From a checkpoint of a small mixture-of-experts model trained on Wikipedia.
Training: 280M tokens, 7975 steps.
Below are experts of layer 2 (counted from 0) of a mixture-of-experts language model. Rows are named router (the router's row for the expert) and show model dimensions 192-255. Each number is 500 + 25 x the weight over its row's rms, rounded and kept within 0 to 999. Numbers have three digits each.
After each expert's rows: "gets" lists some tokens that make up at least twice as much of what it gets as of all text. This comes from a sample of Wikipedia text that the model never trained on. Tokens count by the router's weight.

# expert 86
router:510461490547508491491529462462522505504523475466466475522509530491505461510535498443470486517514479539521507517470491512481468471520496504452529515483455496527481507520508478506479489466504493
gets: "e", "ro", " per", ":", "cl", "j"

# expert 66
router:461476550461508542520474484446497533517494533479531473500507507484470478533494518494477469491532491509508549548446523557525497488463473503470491497498496523466503480464526507459512509469534524
gets: "ir", " they", "),", " dis", " They", ")"

# expert 100
router:495500496522455470496507524553538492454525494489495478493491513463539522540535469531503487490463532503517453480541497503476519526513511493461476511533465512516542490541491483519503515500485493
gets: " in", " on", " the", " at", " during", "In"

# expert 0
router:491453490487507475502495498491512480497496486533551558474496507516536437484529519528517487516502470509484465512510525526553490529495465499521506513495486503492532525460508518486501525472473508
gets: " years", "ions", " were", " people", "ies", "198"

# expert 40
router:511484503455539495515503509494501502505463473570502494494511468520487480538540507524550524458552483510479460486516480510532554542489517471498469481456491509540515495452499483491519539517534456
gets: " part", " =\n\n", " found", " used", "ate", " name"

# expert 84
router:474480531475454502511504495475499533515506507492472475520491554475463458501521510513547496491479515480479441508484466488475473517537490510462480504537485472485549481487503530508497512530550495
gets: " a", " an", " A", " one", " two", " another"

# expert 75
router:502520528504486559482536516521501499501501544525447527463479523487483482521516512464522464506529478536483494516489459463473467548447463513491523488463480515489452473534492535505504492503524521
gets: " I", " c", " most", "us", " fl", " II"

# expert 90
router:474516506526510515458521513489529475535492525522536494484505482460491561524509472510519505497502456499527492526508550487541499502517497508504556511514497529486544465449519535498529515499504497
gets: ",", "born", "),", ".,", " born", ")},"

# expert 64
router:516529483511498538498518495482497474514494512494548495484498548469509512439511500512522526537463495511498513513522501486546521482514491516462475503447501514522531510472478454527514532480505497
gets: " |", ";", " —;", " –;", ");", "%;"

# expert 32
router:480470529508503471529523462439541491498484466477494493521538496489500472463491494502526504472498497468471501476475531528450493531517462477526485455505499452469506503495511522466507474504505507
gets: "1", "2", "3", "4", " j", "5"

# expert 7
router:535485496467494500524526495483514484520480533470442475520518519480496477482528521491524534527480534469537478546492548531480516487521506475535500518533465517455503492462519517471516550473524541
gets: "\n", " |\n", ")\n", ".\n", "\n\n", ".\n\n"

# expert 13
router:483517503450525504454517514482500474457483454487500489478437528471488496485492520497543468489489520469467471472549520513546470496499488487528487481459507512521475516476447456524484496480517503
gets: " ", "ule", "fl"

# expert 116
router:507520492541494507525517500460512470514461525548513470481499525486514504549517540478505481464528511500488483515513501497451514465451491508483519565502505497512527495513471508467470503508532515
gets: "o", "ina", "io", "ino", "na", "ka"

# expert 10
router:506463478472475506482483474554559454539441529473523498459515526487479495497506543473501538534520465501478507516511514554498440510468497499520507471465470482532463525476520476480472534512482532
gets: "as", "ans", "is", "ars", "es", "ana"

# expert 33
router:513480526469497480496504542495483463522501481517567463501539484470481464553532535512496475521537444471507533509479522520535493491476490521490479517469505457519515523491501480501509516514496504
gets: " with", " was", " received", " died", " played", " worked"

# expert 3
router:487477509496501478478510457509500506512473524440492510544534497517506477468499500492532490500504529525525469496518540517499520522513466486493489492500490489502491500490454545506488516546484488
gets: "1", "2", "4", "5", "6", "10"

# expert 94
router:521452505489526474545457454529476528544558468525563509478517442468501482495503496525500475486515477501517506452530489508541537511503498467521495521500509496514501542464533480470493494484470497
gets: " film", " series", " album", " game", " song", " season"

# expert 44
router:485463515494484493487512469489536512484527438476522510517491477547496442454477498471518467486540529472457473484453519521524493555516486490475464461503519508486534494506513529484485495504514527
gets: "0", "1", "2", "3", "4", "5"

# expert 17
router:538533521478456511497537526468495462516520522492520486504519536439532546502489507511512512518481495508504497537497477492532497476506507496468480521493459522473511509483543525510494517480523516
gets: ";", ");", " |", ".", "\n", " •"

# expert 6
router:471479512477506483496504490524502448513510508514508475520464485506476479472499513500509563492458485488427513488457518480523517503522519514460534502494489517506444472460503533519487540474499457
gets: "est", "2", "ear", "ry", "able", "ient"

# expert 54
router:479465490521493502490549500481511526503516542516474474508503508472487551520531507522479506501483495493530506509494463492493528521510518480495538512512495489487525481532487488500529489481535563
gets: " (", ":", ".", " -", " –", "("

# expert 72
router:513491429480539473522522510484519520523554488501494518468500439523494514516507487478512498487449484533488472539531511506538531513440512492506483516486528512516522464523513515506499510485566471
gets: " sp", "200", "201", "199", " addition", " order"

# expert 123
router:540493509487532501453539505471467532517470472444458564505469519508502481488520494511490465515510502505522468497523491525536480524507495504519466481501482492488486522505486511485460553504478465
gets: "ap", "ind", "″W", "″E", "ag", "199"

# expert 69
router:488472487492502494514521508520445494520537488571545461493500489515513523510497524519477486492494535509481458509479458514503509505490553493484526531480486480465461488467517452548471525511462520
gets: "ed", "ing", "ous", "ated", "less", "led"

# expert 80
router:503486508504512485496540467518499543522500542472486514539500482529472471473533521520494458489508525539490490504472521463486526513525480525478499516511487477486520491493467523496497529543523522
gets: "00", "30", "50", "60", "45", "40"

# expert 101
router:497531516461490481450504485458510481519486499491508473479517470492464545530488497535496510464500489508526510517540501488524502488490531486478520485513486517533461471492510525555476504484506530
gets: ",", "ep", "is", "el", "ec", "),"

# expert 124
router:521504484494479488467501507517503536525511465498480474542474465515477512509492507485495498499519484457504491519461478512460472498512545493522508532485500502486495513503528457450508510544457489
gets: "ly", "ter", "per", "az", "le", "ob"

# expert 67
router:503502495523549501546515548502506534561505487489489514473513514540471531556476499518498480490481488509480527504488493500493494436510509489537521505465514507515501526511519502514497504518466498
gets: " head", " president", " President", " King", " Head", " director"

# expert 73
router:497478508489517487509491478430526492512512471505496453464502508467514448549519504515527485511494469476466537526463516515475491506480489499471516534488469499549535551474515474525481511502483543
gets: "ie", "on", "en", "ale", "el", "a"

# expert 102
router:504519495526535509548529514486492535488442515531518498524465518496475490475500510517490538482517501485528505505475494536556471471477521524509462508528527525536513514446474477473519520523544476
gets: " has", " had", " have", " p", " a", " having"

# expert 26
router:468492506548504524503481491451532505531454520472532501530516525428487564480517485479489543477539472492487483473499457507492485534518453502493514499477509484538486496473465469511484533491551482
gets: "h", "ay", "han", "ha", "j", "and"

# expert 52
router:497515506523493490457490517468506474523521546480514463502528488448467546516536532536487506464486483483533514531505509476517559478506565490479500545529519519481528473462519518535518531478508518
gets: ",", "),", ":", "\",", " –", ".,"

# expert 42
router:496472467471477489514524516506490489531464460507469505476539500541507445473505484512511461514487475504485518515533538475491461509507486517473534458479510486514536480486488516482513494483470468
gets: "=", "\n\n", " |", "200", "198", ")\n\n"

# expert 126
router:538483470495496459480511531546465499452520525515495507468508556483527521520492500482489525528470537506474484525506493510485481466519454491486500507532471553472478497521525511473481505486540480
gets: ".", ".\n\n", ").", ".\n", "\".", ".\""

# expert 31
router:516537502484465519501537462518503470501475535489524539498498531496475540468521497500499512498485509532518482508517494505510444503504445496496519526490493514479517484509493486512477514494554493
gets: " his", "'s", " her", " its", " their", " He"

# expert 28
router:498503532482476486520543485518477513524530513458521533522530474511492494499498490475502555489508482503462501519478483495497466472535457498450511455527476481513471479489488516485517509491482494
gets: "p", " general", " General", " air", "att", "for"

# expert 121
router:459513441443476514468522493512472520550437452462457495549442505499467497479487462487500508488538507470434501514499483494476483495511500488447462508503525494474517502499506512477495510508479474
gets: " the", " The", "The", " a", " an", "the"

# expert 103
router:487491526527479484463502513551532503491514517504516487526482507511515526533508477487474533479461511525528485521513480503467494515540526489476487511526461539482468515526527492546494514475483484
gets: " in", " In", "In", "op", " on", " at"

# expert 15
router:482492508500490493520463466487504513511515485480546546521535468524528475458501512486486477529526560486473493468495555517518541531497497502489497453489528457511501502470510518502479514534463522
gets: "3", "2", "4", "5", "6", "7"

# expert 74
router:487482471491475537539517508486477459475499483479536471477473530501518505526490534482538469531505462526518505526480497545500526517485469501530428506455464499480518492522512496435463490502484505
gets: " where", " that", " which", " when", " if", "ing"

# expert 88
router:537495536527503458488474545519500508509500476536550494489484524495527540480520515497528473502435487503533534478460454531543520497538476528462521506511477517492518509463497520471484503500503473
gets: ".", " No", " no", " lif", " #", " Yes"

# expert 79
router:471491533519471526491541501449511476512544521495537472516505516479505507542544504510497509478478531491488480517503500520489534524493505462466513514547473482479514514496491480478515524472498522
gets: " –", " -", " —", "–", " (", ":"

# expert 92
router:478503482495461542474508507526482519530498494482510478543454536512509469458491439520514521497496518447463474501499503478540555534539480478457459487477486527504555526480508538487460500463479514
gets: " the", " first", "The", " The", "'s", " only"

# expert 56
router:516507461478524476555503508528490539502455512493451504443530453481491522476505547501509496526528485513543517507510536461433539523525490526526539434479521491491495464516526506512493475493471470
gets: "S", "C", " B", "T", "F", "B"

# expert 24
router:487470523500472506519483495462518496514537503486532544514522476513531464480526484516483480492539536470455498482473546501483550515477496486481483454492520496490526488468544554492515522497484494
gets: "0", "8", "7", "6", "4", "3"

# expert 46
router:508526515473547480531476486547513471548522495509496520511463508533570495477459539498537514512498467546479515512494465533529488496518545475531490507469488497546485519485525498505506515505479484
gets: "ings", "ation", "age", "ing", "one", "all"

# expert 5
router:482465543454476482500495467476489516514449466481537470491523503530501495514506517536514498536525454523450520521526472534502480516524500534528525546501460512517500526513512521457459520502458521
gets: "ens", "ers", "ort", " An", "als", "ing"

# expert 96
router:507476468508467483463516505462507487482483481506532468485514501463491519501502459491535494501503490502507520526557487477540483488507534462470448542462490499490532483465519499518544478483501540
gets: ":", "\n", " |", ";", "|", "):"

# expert 97
router:455484512515493506502498482526519494492501527482498540529545469522527468475513515482496510525514549484475486506492539504496552504509483521477514461500524496497496476479488514511494502512519469
gets: "0", "2", "1", "9", "8", "5"

# expert 35
router:538441507516495496503518491459470520500470503502495520511508533532485546458543519522483504531513510479516467496450534510498491478496489505487523520526494510484503477525496472486508498459514464
gets: " inter", " ·", " (", " Inter", "^{", " x"

# expert 61
router:523498495505464513515522501483497512537510517500532537509492527504529539503543494534485475511473483483498494536472512499532508499512476478501512535503500464517548552548520459503518516501473481
gets: " May", " March", " August", " January", " October", " November"

# expert 57
router:537515497513536488476515485538523526482510524484511512479468449509500516492514537482517469524531498507499508506488512500500456489462481536518546477468498471521493496510510486475477524518506501
gets: "ard", "ill", "ber", "ft", "unt", "ain"

# expert 106
router:536451506480501488506525522494496553475492506501509526492451522554526451516492525466537502502484503506518467504514530520479540504558465507510507494483513510490540522476523502502514534488501472
gets: "==\n", ".\n\n", " ==\n", "==\n\n", "===\n", "\n\n"

# expert 48
router:491494512533500472537492486513484547477512465532470495516490499516524498563506514526526504490482480474526448503491523514471479486477528492520503539470512471546525501519533449500538485489461475
gets: " res", " election", "ong", " within", " b", " draft"

# expert 23
router:466468517531479490527504527533530515476522479538524474483543531494527505530475492501500489518481551507503530523484481486491503510498509476463497521518484521548495489529498478511518492528493506
gets: " by", " for", " to", " with", " so", " through"

# expert 50
router:532524481479521455522516488481486508520498506507505485489498515455541485454485532527534543459476530489530470474503505509515503511471470509507466537541473503487497503459500537465486537458501514
gets: " |\n", " |", "\n", " Notes", "|---|---|\n", "|---|---|---|---|\n"

# expert 113
router:490508530493489504539470490469492481492482488522506491494453517498467488522485521512505506486481525494532544490449468511476474528477467527518477533519476516508518510486530528468471512528530518
gets: " not", " which", " be", " also", " was", " would"

# expert 20
router:491487545471486490528520483511486495511466488509539529509505488499470469563540566481483498512479493493523517508447500519497448485484463497511473541502481529473520507502510535453490538524474522
gets: " do", " did", " make", " emb", " made", " would"

# expert 104
router:471515522518517517510519517493497481519504470497529504460537477500473465475481481490512503538534495528514500475524533453473459482517486500452513547509476532537466454500527457481471498487487529
gets: " from", "ist", " player", " between", " politician", " who"